From a checkpoint of a small mixture-of-experts model trained on Wikipedia.
Size: 10 layers, width 320, vocabulary 8192, 68.2M parameters.
Below are experts of layer 5 (counted from 0) of a mixture-of-experts language model. Rows are named router (the router's row for the expert), up (a neuron's input weights, with its number) and show model dimensions 256-319. Each number is 500 + 50 x the weight over its row's rms, rounded and kept within 0 to 999. Numbers have three digits each.
After each expert's rows: "comes after" lists some tokens at least twice as common just before its tokens as in all text. This comes from a sample of Wikipedia text that the model never trained on. Tokens count by the router's weight.

# expert 25
router:481394526492528489492455503563482642560480502572535549484529528459511549496447513548448537523591455477463503450465598551508459562444527464416595552616459500552551556501486563534535564446506512
up0:543470421468450615382571497444531519496466527523440399533548484523445474474441526531530485500458415489533529385390505475504521418525555502523507514442373519488546475481550431556434508518474555
up1:456540546476498512537511541473427347444530491437564539464522487559447465453499582478483556519528504635477580524470526432500601389525431543523436487473405415448487477521498504549563541479583454
up2:448494455499477588480443518458523533435536473366426558579572487488539536468441339540516508523509492502434510488500468420506555540483552512477480563527452523501490514510520477549470491529479587
up3:408496474532589513561471529541495543464416478517518514557553473548438542542490577588480455556518427422449490529431550504496514575625495470544479609568519539556391425533520445497489450442499520
up4:457478607503437374486579498590550579392461450505460578516440513437435454555487388532596503460558458450474429510496517445477466557489574455555480512518437481584498470476511485554513443487494517
up5:482487563545475452555442551491527512548570514463524482521552552609555545513591566488487577444505477535428586501523458408503526460463561470537579496472459560448412442576483479516507501474492569
up6:456482465465537547374552545583549440466495491555561494500476441573581540473522470519404561513529503573505519527530519501426509470504551504553580433507519554510558556534510579486575489576496531
up7:524424557450425564534518480507525466468445488479555404629544494496481437481441571510487497487495415522545426466463499459437559482549568566423463540426433506477503525507529609577567536567472560
up8:550483570519567467514564506526499481444433490493509494469488451529505492435434464528461604468511485533403543499541433574416462531458521514597526510401505577564501439372515479456488519469512529
up9:539419524513532450617589435401471427455547517548491502490518500446442466455410564502473562532423473477519489503495557440524439482457528463501572600448505538505458463484512513527486465570522520
up10:538434486464538523574527540491392389458542507541447433551532453488444440618519513475485469476426580444509413467494640430516448480473488520477553518508451551560445480494520488587519492522546479
up11:464547565511450494500465524605518389490475491424421441433484514501510519413445488554386578392478460556438453537495508402472431490478514451527596526604504512475540534424579450488452522463518475
up12:518497528506401461481552607435550482533443489548490558481520497529448506454528512443471535495466461403451626486454492558453548449446548483497450435528508442579523474501508485545575447472465503
up13:507542453513460535428465496550581537475458451549510540501390464505445480438534469572447494473473455503429516492459512533442483543483524543528473430501471518481553414595511533457551546465496514
up14:361484577525458468497424413492518482487467507468520520464469490581435499450449543524638511504530426548441547613529498493429507450565487458517535472488520394476524550535484529334535502439581490
comes after: "\n", "|", "\n\n", " |", "=", "-"

# expert 44
router:456487494541468457539575538532540521421505521514531563507468539602502435437564468521538523481557497476532514559430391495530517385458509478583546536543550512508488473515539408469425575460450556
up0:573461415512545525422525542479568429487432449455486506420443490559520543504465397441514576523578486581406521388459461470381490516506496472541507474574631505540557475429565556613479504463495525
up1:432550515454490535598508516513535513575504528538395423612496511473507514478577440382387447471467560506529536461497457408549502531494427462533580523433562443456519490538531533472509516504481513
up2:369468365562568537580520458513431627531556496556467479634562458532562535480488480551545450548564544555457436488483475458397463595557500520442555461503467489505482467508527565499411449587458493
up3:522395471546463535557430484495554467472438376460443525556400572484529500514511571509480526594563476527454550462512493463534484504557545396553522586496403538449549550487517506568496547509512495
up4:541536496410526426497474478496511512457487558437582574519512596502466400521427559475512406587481539496555535450606448450496544522508483420549467428511557454568463487545457454481491562481540524
up5:508462483611542552500493541486543542554487453380504439440537494547512514410470572474482506531406492554464477388529446510427605491558570425456469466562486536517455539536496545559418565502495536
up6:452458503540508559526573589572509651580552522518518488500427502503555462536521534541561470483504578489575403478583529571526494423388545506564514484481417532424502493530475492440501546560420487
up7:511483453464497499486443485600510631508507520523512610458490424469457405609431546505533537520501476581431572434474411505499516423425529464439463507524356555497491420546479469413490539565449527
up8:425455509437498439553489512503466438511481589553496507498520493518415458417506438547406515426529534495531451521459438458527472476559505405504558544482432494480452465577578397480450497605553450
up9:416508439497538535516470623500490648527579507411481498465475519454555466455480571411534503534463519557469420477482568517534500486473503561532452438524526433408552514510505554537474534431556484
up10:519434475623597452396506598396439463491482451477393500642479555487413464452421514463519581541535529485523495554428442519523531625501481494529465499499508471498517513533460431574521513584553492
up11:528479599528486515496576464547516485472525474503484476515453475542479431490507442528430508491521525472624544467494351652464530438465420497473545444470490543450457473429488494458513400500481470
up12:512461434535518507416480558482445458507534494440521543498523544476410462424523400502512630591519494531505510508528450515486471479354482499470423564581472505509508480531493491537395443531560529
up13:549395456438540475442528609504475445489450542582540584588496479453425467566428595534564477398460530483585484397403589484567564518497541412548506475531493437537462503574560531409539490506456548
up14:501487496475524487546453422471534460477509484454466524521543512516470417513539553466552467562547490440467469462523606501585551452478455494605444471490476548546492510477499484586531554457488389
comes after: " the", " a", " The", " of", " an", " and"

# expert 6
router:490473577459520474489496466497444471582526453464450529538583522577545548457466590458508545558469501494482457468464462522525601411500527559595543570471538477470502504448489522563460452552510453
up0:529523436497498493539545466431547518587493448471491571602524618483482528482514446471493425435447549487516512473548535524523485501500507431488518522477644556428432423388566440500402412484547462
up1:477387532537551483524562529485493500671466442489481509484567448516487563434515513519491512454460552398491444475552610528583423522461517488455393570570497484504460492483431411402469515440475506
up2:562655440572498466541469494515539586513483532571532554479517507522485531488549523464494479543502443456563545509401439552463487550471497576585508456493496510530473382498521468532589495488485543
up3:516477544476531548459466516452475449532497536460425468473551517572563485593650452531500521456430548511431486541486478545544449473500535521497523505501590491526484551411462501525534506542437506
up4:436447397490459508560466494489493474488499492486419465458501469503552501480460499488543530455464454530466449589475407459461587516478459491598580479511466584534466492460552568571480503543552507
up5:501503617468556436456485471541480531469544521540438450511558533476577544527544484481531589533522436510535528497589447472574554422342390503403544484502530521517517476535495497517480609501456495
up6:475577469546578556531534563460403523512513482520510537518507501609543411495515496540493541463557513526522540575466501576553576467482489428569539508659444499494493473421414593568492493578453436
up7:572550475482563468491433542463565509561524489536483507572503577486386492497440547532428591557483529565428460505560448492493546436540458504533491489466480489506499468436545472560505489595437489
up8:548468542508429551526481443460449533478512513455449479471449525548489508529536430377411519507488468545538443519434416475523531369552387543508531533630475488508492457412452485441467491507525562
up9:531550545453585500567491466481498460419473445565508484410500413468545386462582474545512536475455556452469615457525495505508405445542470447513529501534589420526486553531559417502581485496472471
up10:541618572558537513488516508500534530547492499555528603495563429471476446541583501544506507462441326511552488479439507442495437497529483498620481489557420471493480561486520482406506526478541486
up11:479437532485455429487496452477504523509507432529470502474373460528504492463446550442497558527483539486447479447559547429437486520474526453472591502487514469466448598550460507463536357548448446
up12:417508555468541428500453512466484531560493543457521522620489436634534480575503506484458545520541388562517599523445555444492484565461491447524513624520544536507499523514511500445557460619566510
up13:583555485534495475493459531590543483477545517487475526440492424517498546533521432527473488488468473412541555486527451501524519438467531496491629515482433538503422524507390431510502500530450513
up14:460504512558525445543488507561569632522518502589523482429444537464492458480494485497534507541498477473522475480472484466431446497442469553517451441490498508546513516588451525381468475451538517
comes after: "'", " in", " of", " at", " on", " to"

# expert 9
router:417455527519449552499484463481555527585506506474418443546502486489479456438489524571505541499553484357493562481442520539482522498510576469455514609499491542506555525462436551428426468546491587
up0:455524461448515449520475498520440469563503470536496471542481562454472572449475475482493541552525412466417579451442520521511539468512517506527538411533503458455460551535489504525555573499524463
up1:471510555482532524502464537501383493532448481524475517547506490453552531471543483466480535495590472541544524530495500406453428480557449402447505566480486573496485488475419446538538509565559532
up2:505448582489464448453414528492551549430530459580487459470480467490464500482507527498581469456460518455490431497392440522378552490463439564498444495487487565493477546392461545514491557556541475
up3:502411470403631529458550485427534444454479489569535554470471409507480462472503534514474521549468523559483530455433524447511547540535522429524481524451487460492476478449503511587515441549524423
up4:448503463491437403532542502520565432447552560437421542495587444459434405472433509442520571466550386460465580484511482410542574549469522519514545451456439462485517546491477403470470508495567494
up5:554383452446495537411430561577598513430464464515546467453475565483452465442488619481529473526563479498471519397581446336363469509519557483496479504520488521483512554459472567528554549477543531
up6:426481515447462557574506490515572541423487476489488514530383443533416496480483487390404501514556521448535497488455524495457469512474438584532565511474404490492503520447511487481460440501527542
up7:511457483509480526507464480604500524572498531500578439434414489483523444429495569523355551480472471416395459549533359478363419573474531526482555466536568441519498555437524534503406538494505549
up8:463574489566434386438500524545483497493529587445409423475395459472533444528510550498478468550540452483528480470507475556499462425552550470546535570512449534537383548559532531442469487562532540
up9:506467470553567532587422449397568515499413552579573537474515499576517437451487447521470457516517524521521490522471467509495509509561455436446425429435455522403472518453480517431538479425576469
up10:476616503444523529484508458506527445453399450429581444466441468464468628458460538527484546469571458579546408483583489502443574520474468444512461496508430477448441533597453466502478510420532510
up11:563489516493510553497494571492555466551556478515449566476601474476498505411498413555545520400519457518446580476453525510519481499588509442556542390558562503503576479548484493574470522401439561
up12:496512522514532492567462475517630555563478517501537579477495554470550527457422538568474462542462530601482490478491476519522494557574482475507416507475514490502396495569531564519484456500471536
up13:442581440487493583561544512502501488493505477486450539561542608477631476522506404555488534513472519521466484480432498550517545480516497517468489507517498500550509442539428506486431505438503466
up14:416441536496553560648436455623496491485527528473569449470406534500487485492451558487480397600484552508427550483458550474439456480490495576466506465469430564487467502533488501433454482555474528
comes after: "=", "\n\n", " in", " =", " for", " at"

# expert 16
router:451493453414552496446556533558516537588478492551483481480489542523497548542454547564463538496562499477479547510496488517389525560531450426560557492593521516584549509382387478559562537489563542
up0:546436488476556519463487452548528436590478469523467497515562504546445464564532514470584465536565514555499545475426459442523535440405571581521563443550484401424556481541502597468424478678438522
up1:478526537497597506463660530587551480532598532537565544541465534465548478498569550489492465589524473420484576479485429439470547500438462499532522491533575515450532491389520561525522486389493480
up2:380579358523520450611510520467550526421429536548541505545453450562576529455380530474523524551519499474523490588473543571447491523540492484438532511589547538498483388554577484460600471485526493
up3:512474537514431487496489530466553618481491534445430436481446457484489644501532563570485539523532387447549500497442587499542482520498494599544567549524453570513588517561524470459512531523553570
up4:482463544621523538455519489435440505536504583509510505526480479514525430459608589410545507462555540436532561546548407477519495523488486386502560371476455505565462399548514526521595537460482572
up5:528466564549450511457649496482503501485441538569505538511545438537554495481522554538482550478522430501440544548521547565499467434497493487491496485465554520561448533467546536547472475452540463
up6:536532435461517432466499562519571435474541447563487475490507518567548442420488481439524480401494473542413468460550488387494540464543421446500485514530526510464435521436467408499575430435542477
up7:529540434525471331550569557485557581446438486529471546450459475541450533451549493474491500533552414437508550490525478524533526533548488543512647539543536568479586488495559386411482442527523539
up8:380429560502431503593554504531518509651436543490379526538499564441523419553536479487550461421550584493585456529563488534404490525491480484468405546598435482522517566505459534490465523573502488
up9:564551417554585456486416541496498429657489512514500515524496512561484434517468536416499534495588452476470477517441549514453472437426547479521532524503490556425462504459572469476531494511490471
up10:374483478503527564493530473542479516511399552529443441641407528472413483505476514513462416490492527558507438637450497464479555485396542470480439520497445529524527532450426515500525420456470506
up11:460509511506549498466563479592499514564482478539548430506572514524536548395517473464489477478474419485555508597356506466563518523486512621555480433536489643517529569482507491433385481568494346
up12:459525572516503560480612588578569614541529481530553444507473370577545520497576583608457517505473440542468467532391552544417465482442472440516489570537464500481492484505450558593513521612441503
up13:585486417571509601499366551522519532623537472629471464512528466521503545388442590581425501516382418435425555446499495511436615547418486456541511456415531449557480455489471536542422433571518495
up14:501577534477552507565500453424457502533415501534567462541412520543443482472504530466462548541559534435471428483497397578379537520554436458506644576558480518474441484509567612515496415548491477
comes after: " (", "-", "\n\n", ":", "born", "N"

# expert 14
router:558517512450497450430482551535392447611477509367448474335454513410499412403530482488504548466606535466408529530478533499498518364453419487529480511516472495571468488400458561448499519569573400
up0:552439434499575477421560476452592472599580516465523580491407517590415571459520540620568472553518509631524501600527567486525481548464496488543524501501524422481521513472522491534502563599507484
up1:526482436406528497442516449533482442511480474527423469465447487390489530506524575531569602469506466449642380535499572535528560493475550444463504512472471484515552480476440514529579529586484507
up2:434525536520502467531516558514523467405533526542614459472468513522509518452470481520473490544513574442541517594483444536487452527477518457546493477525425449528377441518497498477638613392537404
up3:502544586504475498537462434426516535552529522473486506474459513421548489537452541523444536543496532498500513512501441451566500550616543482625531419489455467465493433412533584626431477480496503
up4:512588515544535503474498492426487583455497498486518452526532512428560490528521480534415471462500510528569533507493490431400571406569545480396478549554376458456422432492467555521505481402425525
up5:529516515451530423442568628555566561528486462443446377449450445558473541399530532429516475515521420532561461450556539555478573469512454515442440546584403601564547503479496459475456421388576523
up6:448465586483478544500572474570531514527443499495458444566582445523559463498410548460505541534470498385552606499400463473458424472478490460503519506454467476485526452552470487482585543492618470
up7:436441514547525494463516494477483440523434455546519475489494503585529517555439470554496533510468427517480479469575499405419573576564457556500519471494444397518510504560475568490521545448531469
up8:527473473420501479502450516554426537447485510426462495419460425420470501472570585495523512513474563575451537529455491526463422486473553491467502478464584496516543581454492508461403527462409521
up9:467540473451444495489419516483503561503466432503478387524529578425517491545505406497510515487461453518462576531459525514463494456593558470548535475440504506493572518428476479517473442651520499
up10:470525507463557545510563519421463532578506494593464543468410528521532493420515458490502454460453521527452398488540480524447454443635489493547535418478411416478444549524499600553584501506506419
up11:488554470490561583514510585469501527348540516523538498466464532376551509398444474493555509601473532488488515531498394520516494523453556508429460509509559507415601450463455514480526484453355634
up12:476602515472521563577524502541489514562499443476454537496538448520598544547495510452518476509508414446450586499420534518474443476575466453559446464456475633549504518571423501514466577559553421
up13:440474544544511507501523479526462509608510545441408532489400508544547458495408472509494526571558485513457528614484492552586424606561459555545497535474497496600530549484439487472494497501487512
up14:459429486506541516485512470537515438504526552506467588469631459529511536440522526596418461543520546462433491540422492567583466405490485506601457504423526539495474457430587491497418504444463480
comes after: " to", " was", " and", " also", " he", " is"

# expert 4
router:513482514514603446469500547499461432591477534406487451481421526475484446482528464479526522469475486432412481460509506550517568388467486508528496568566507466551478605411498462442493540500489401
up0:533556456553560478610454513534472576510554557469503428495540385564422480476496476428430545496505498473575451540545466436500528441511497423469566568553542584532548444441597473441448597525530492
up1:454513522495496568514507642473495475423466483584544479530396557503441542516550505458493471484556494508507438466446509577508498512528455532488458534523485501495520536492524579562474485503460470
up2:482435512515627585574505517470508510532411483557523462482484532568435524552457435568459441538518459440445455444514508562538438443513458490506492615480550457508496554547540582491448469490518480
up3:525448458471540474516478447529521471439478555447482478499411474462456452559452483529534503498535406516596419526426529545602483421522478435504467531405486444471487439554442575495529425535516505
up4:525485538533571491482564513445605559534515423559492472491498517516422516458425466481555466437567478491512420453562529509422542388483431407639397547459505533415474490439454460547579539511652530
up5:522494525446465539515543554477468517473483587459479470539532592447494573513521497419505549545491516590585540454572379477557561439487606545477476470471518467520478498404525444484455438433563548
up6:493495397513554605423488509469456428563408504444477431514501531397433521507508473499461485461449491483571511485472517453421443501555541495534515473588486582520493512541498488521520527535487489
up7:494529519484466477537530576529517551577568495508507541463478500461519503434444523529481593550510596470516519528479536504495436494529546503511517482509603497468515475421599545498479440426564592
up8:504525540511406532432514459491457585514593540568590597504508493531527532534542520506585476505497577460485586445543436495602519546514589442538470532439512459522408549392395442478452547573495569
up9:406514430531462531416561411582471464438455515538549505468533542618497518533543437552575492480512560529436454604557528481551493540581448512544513467556520419452517524485475494456531507464381487
up10:527428531651469461423481515490503464388564473450517452507473506496448547417525492420494449504477543503516512522482378537554474542506530492537438488622570486493494478476519477495506479536435553
up11:460483413564521513549469537460520446623464390493433520482474533460481518551512454600485477457532467447466522544580526545542592515532497418587535532466461506558607507389519544513455483452568449
up12:490481510597543503523513501586497452390434439455533534447531561591560466468474522527572486500585477402452608507466467485497552446473540590528547370442421510457462456476561474486483573456501457
up13:524488336492518531452446585494436479544577506511559533493596561503421495592426429485526426483539397473586518478558543507490536543465504540436437502541556463568513535499426478512504477416518663
up14:441482531466515558529480389487504467531561513457587565460490530543470557516492519547507488519498467393504554521555515567500398496496566523539479506585543484522642431468423451560517496525407469
comes after: " and", " to", " the", " for", " a", " also"

# expert 0
router:533489499482536444459493547504423533582442456521473499473427589462464482456424575504513564487572543384518521542504539501574557527532413555559522518495500551463471439445608525535520483515600475
up0:380424610521484474590493488505514509493470498519493499466516491481509538511609504533441468564497491433535515451523492528515485498507456510542538424505546514525482561551477407437560514448512522
up1:602415496482506495480514570470491553567480495523512501427415479535570566457499591429502556483505608576634466491494524499464588490480486486546447485549640478511465591538521555455533531534577467
up2:506430594428472532506485519456419520362513411492471528420425441448558426465526508368457572490453499549509499511502498506492492527495539578448503500556527597513547524493532548466444520490464532
up3:541453478577521436532540512539496508524428574561468561479536573461449464440488558463479424474562489449521446447449499454550613506507550455587396441517563531573454528430463609461521542492515456
up4:496530475476553514528546600507426532515556568475473553500545561447572601566407452505407604540516521424509501505387528506538621376470449464472496433422570614514523503496552561511436448581447459
up5:536368509463559473486495488536546514575424555454422504490518452529498471482562542359475604511497531501506463572494474519517511475551490541430595480469487560643518506495456438458391477497584491
up6:456369460498553449461560585482534505546454568492503515495526535438556412452495524471451553480541499418502555549536518506545516429523443496560705552505470517538516433538448518495454493523584595
up7:512526503491553481478548546462531498602450564569539548468422489519488406515502524548488515536514471411569475445499504433444497540497459482476508513471535544473493462514574517495503430547552460
up8:481515503489480567638484536490531559525466510420520539467613495492476444584617465529543499479555458452512408513470457531461578511532460495601446469448532514491607504467547498492575488584463567
up9:427458520557564521572558555503480480566502573565545581487499463454485537442403558522452503440516515465487527454476498569474588507451513442576554417496452578546552456552513502543533469487494479
up10:498421464503551513572562419515461468477494596477356490446489470491542469473486574484475510630638519485459473500496542424454444475524630518473470554505443514518496502556514494528493502534458500
up11:471570483422549488459469513455439491562540537469459558426510519496532525475569603476493570594530502425538562522503530507516438359487403438503572502523484532506524487491413587592447464559459489
up12:482492482509408532539527511557545562507469477495441496486454532510575492460521427551544432427477494519482412430471541610533505537449494471505505548541517545560502469477556434423457569400436505
up13:514508520635552446523521513540405501545494468508491467476451542551591532527442515416572598477503592428462526537414512531474542540545546517489490457537498493541358502520455497461476530486501475
up14:540545511504541427568449558559551534499539499482580540435595499623549525541478485510449610508504480555537374542507464434555537511514415520507513472387428499493582502447528448533520512530484527
comes after: ".", "=", " was", " is", " =", " with"

# expert 24
router:511469461531512503586527497484520509513470517545495572464463486432548503580462607456445451541507474497550413469448544559478492486437574503606540473543523501563496507473469516480545558506588540
up0:528486548534526457506489537553524447535561550460474542393602510445530588481537505435461515426592553560488526555460491401466440476556508476515526450569495630587485467510502460489484527460542430
up1:535557610526487512417454429533455546554587462539411559509479426555471430467421540412538510533465486458481552510489410473448392461499457517471446510578549519479533523444481522577525438535575522
up2:528583409528490548582530486518534592584483448480461503444437526515501457490497491481422473530516522413419483415406559536429494472480608470484495480475583512534595516485483468496486455539513496
up3:463579439507514537489470432500478506480470489551483425573588492470474495475406499525465513444495461503583506433502506548405508506523533416591512503498376479555611397516430463462537439533473535
up4:447538449474544528488556623493425554496477453563551530523469482575471350469527459566406526467467442623536564565511508475455458529509488423478477509570526508599540572522535466528567545478468527
up5:496555411472436540577514438405562553500489519521536563498479460536523503522438563427503470451483459479478478517489477511478578515582488428546486514565505567588496546465510536515515486487540457
up6:475511418462589568608494513503602524541507519570493606516542482500489457487474618549551476529496495486479503456450478531511566526475451455492491503450551457533538510492474506535607534562595479
up7:558470599533551548472464521432531538471444423470481493497484487563407532496522588404489490512447515472564440463494454453533556470521557427472469593480567472516466497440483444574522549455385552
up8:582511572504635528509434552462583460500492490488483480438532477540564536572555502467562520417542519472552539431539540507401528448464490525543542586638434594529497434493610529505491574468479549
up9:569535456483541510484548430580550431548484551437482608469484485435534420520445505475390448523468486502571431462526523522415372428496407496402530545551496563533481487536471581611575427473534505
up10:497450563547560481499498468472518521453520570506565488542449544550585458494585520462604502479477563539532512475596469455500528512539531470420508446488530505457562463369472504482472486400484527
up11:521523458475487518582549581452502480502516448530539526523553453562468411556477502520463465485508424494462520461491490438531511605499482454499582469500522460476454422406442485521465478414524475
up12:405510435487583429591546517518544536576553519505401502426432525467417515471609486505544481472521489522506424525536531422471526532545601487563634601493482473500453544542546561403426585565540481
up13:487585519539547518485457517451494475543462437506517519474570511532482563518496519457502489460476530447497525508454468437476444467467447530505552529516555583472498439378516482544526362501484509
up14:452562463502467607561422443453543522508555516510528492531469442447508459445592524432551441550525534518393564476493492493396415375433385515448498515476488538381507591562506488484568562492522512
comes after: "-", "|", "\n", "″", " un", "("

# expert 11
router:532531522571502481481524571491502401554545484438537467471483483435543506436485474454484580531574545508451472540514511547535499455482520534625498546563532484571480611491430527462505470469568302
up0:524464568467426490495557480528486554540548500406409552435519554526589526396565517433591502503523511485490532489492516538574439417488546528545540498485596455454519587500489443464448571423479518
up1:467534542455510548417547541483532517487421500542501512450575536470548534545456470540467532599504446518483500502563480534525541462525486457427520591470480568531557550498487500544437446613479564
up2:580516430598508538534590563510495518461466418452461589527515517479493457486511471460543513537514528485431525486473457507500492376528513509451492545507517466499497504513513469573431493478405623
up3:508517508504528458527485505535434497510470475505558439425505490531528503485465502498488546430524499544534475530440483571405550427514520543471447531454415563506478598479560517481542484533450500
up4:495461473460479504421519487494551464607566472464544553525522515493426532527580462608516513407533465562489543504528574481596550521494515544552453508544514426555474477447424599549537432469489516
up5:587537508492434483514528552549432535511416485583484488417568525553483567512503510535515515488529450515494415470602498540541557566517505470458578508562422468543468554500548516538506488481468514
up6:459488552545558545547557489491488455505440508518396523535548476484567481487459503455431505470561515510529437481467498503414554481432480517439616486484460483494477546530391524520578339522531444
up7:514441504517455483394567548444469481563477510389550491469566462465520462489580445501449411448535546551508508546524567572578540551547532548413516558563531574435539457387550430573617445358475472
up8:409528481499488448497553499548473564600448451580510503520466524513553531608521491499474523498568532491529481569523399511481444414523513515540497550417472496518431495510401553532467481480612480
up9:538516541409520438427495549446514452539456476570508551432434543555569493452448551498502549536503485522503462475506454559509508525509481532578573502490426463503506435441418501496516429594452490
up10:516489472560457493477481482449458506488453532590458465425485548486539467487519566467475540521555509467512494590549518569485452423430559441572544556512458530600522518371482504480453525465589398
up11:491485410503512597545502571527574537566451489593445512570557623595547479475496477438499439482456495515538544553563468464497469464545442570589482512515455469501489520508405564517541543457554529
up12:553538547489522449549491520571449524529541480517314531555544466494528497446480477409505473516547547483466548557613466448527433342446565504512497585503473486505536556542528492480394454450555562
up13:501497453522527524452469433538471508526537521487430458465534465474594503481423614391556475508548531522536437495405524542520514546454539589533532567512451481538538429552495513543515469467502425
up14:544449479478459468503447399527492544516617505439510586503599468508504491470481549644508518532449437439551529558515449545490556534608600533426440540509488407513494360523408517501472415529484443
comes after: " to", " was", " the", " and", " in", " he"

# expert 17
router:501487444496490507454454485463561492510436531551515493495559479516554510500391534513510526528506451460465495515424516497518538399491533463505589524550484479546573528389582413553558489475496579
up0:388477459473485465526487521444574555515483513539396450557510450470439372532492597519405453625486442430447552550420507540493488501593470484503483521541441492545521496593443497459514443517502509
up1:486513502504453527574530510499534458509488604476449386494441501445528510518452421513483516592480514553456537512525467484521465414539554539532538496538540567466512504576537564560436473582518448
up2:483511581538514411432466485520486488511533534516474501459440551439525573569453448435480507470474453460526565619477472404508436461467512558428464539562533485522559535505477572489454581438500450
up3:475469502495504521452467529527554490455512503499489500460536482603483476486564402505498466495588463466505513489436476467451519582445524542493522624511482504518501497447506470450578503407513416
up4:491513485570493525562461550505541434414508570530457521492511583470483624446476468473478523569582513540501515497394543467420547393503520470423426593496534484499549523521499518516536511461576527
up5:541627523499483561483474470542498538514578522536487521477519485456533500516496515485448499510552489446478541578480572475554418518488459506516410558500557450478539392526555476534487508574531600
up6:487511502478510492519481456546535501562463481555477429551410455481470581603513565607492525416558584411552524495532519527470556590443507505479507630557555437469455470496561501434490517492502511
up7:509586541495461494430561488502516542422592471510568530491468522521529535544572528398494544496467511500464440483546496469383489561503422408540473484511560560485405525494506508478433557502523503
up8:553594509578482485404502440508474626475520432527442562505449411521468461525522400598518469481570499525568530521504426506469496435567491489509509558480557621439424558400491511625491381436555560
up9:510486470561502437534497606532499469500535449497525510544530460449463489550548511575502457402502482562527470502483489538530446534555432507514452477533566486505540588520431489539523453477544376
up10:521441515407556501597565545514434519525456354532411503518497498397486586487458481521468529503420521447441538547424520515534597428498489471527513456479520432561576518469515464481542603456525490
up11:545489578529521469480552516507460489483445472563461499590477560499546532478517509428512518553426485496567546471576491565545577393522535510496509537501431480525517566509555484459514460477526400
up12:492518493485557590447472494506537586544543472530478425515551522515539504451581486530551583364579505436459588454591453431573522487518500471570543469472457554553540507500438556548478534457553470
up13:503560585482479509471492453479545418533470498519544445494570428562496486520538451459434463541486524472463509484546519472505523490426437524517451369500554456493467496460458416350526564524501459
up14:472469482433472398492472470553475477411451468428470478512547443468468579487461526464503500440489488473485515461543448476485515505454502535517505443479480513555485371539503518522394423563502504
comes after: " |", " (", ".", ";", ":", "{"

# expert 37
router:398589485513528466485524482571503517545471543577478498625432554480469518557475494467436537523583467506622537597467473469483499477515529493592533549554572515568507506459504550527416467458565528
up0:543430488482496501416471584470439440547482504486570550411409579546405543531403503538487474407439500531481600524561565544525538520597514454451564561489489502426611570458575503542498480438491496
up1:493474491584542507527581502439559552345466441534639480484576528451516444380565479485468524573460496571472505579531384482570589481556507492517533528520537527520549566566535411585456449493401417
up2:520551506483518462479492582509601457569367548501436494499500504464566458516482467488548468536442504452529546478457475466541483556466463488542564570436552589562456534492399566506459466512566504
up3:458499478506449641531517544559596413487481462566544493508504480496530452472413493562424453571484505439453563494433526470513499536445442477465499575419542475499544488459479476443532393421474459
up4:430452543459489504483444446527443536515392479462487473441488421529551595447511467493469485487571425511387470485505528502530469522469517481404459512598487502516536507459449473590513522421442425
up5:585391498544506496491477548473491487517483460552500378510472528495598536466539585404428515478535481457526524550581441542524556508486428482467566472576480435496423508454591519493504495572500505
up6:487499572601576549447576443527512512462471446421585579517462504437518441441420439503503555451479623521539483542471393495407529400431508632595562544497420526509556517623498468495476523537607449
up7:531584525521599404469425458538599537518435541473422548532517532555411372496557494472478619463579474596495446515568498374537423520512443470592487477474516407437500453479484471523543473525539584
up8:474459523540511537536579458522494435455541508536581531555679516483514452505518524389361494419555494550443509549520419482508587476576545514554500464480587550492449530516465529569530489545598466
up9:461523543496557471396557479489467560536574498502622545387531473463420576528472506510438476462457494498513593493534505552507515541525516503451492543478485473513472539484482424401524469528481513
up10:433555497442544415518480516446534542560451574551495600479547511476532465447536474433494685514495482551507537461606375490570558562548607515511579481635535483493507594518421463560565439486513551
up11:498455527550588513489495497493554488386505488634517502542630510488472467397514497491418507526440427496534489493385476488566481533532517471551476446483482584570498515476457579560484540551538509
up12:416472598521590464489577506498521386572414542534505582501492470487498530519435452481481537458476394523494653527527505515518535522540444588495506639503473521478536559507502569600535459504523475
up13:441486441405421511382560458517493472522507497452415548516574477612437502486499637449501518508527559503505462509526474570565456481520545585476583466559550560607431454513532488486462498478573545
up14:518492488600598482520554525479578458562459512452482517494451512419498461473500582523466460434546470508514482474584483404462633446496605566568489579538476523575443481511428475504613400451552521
comes after: ",", " and", "s", " well", " is", " was"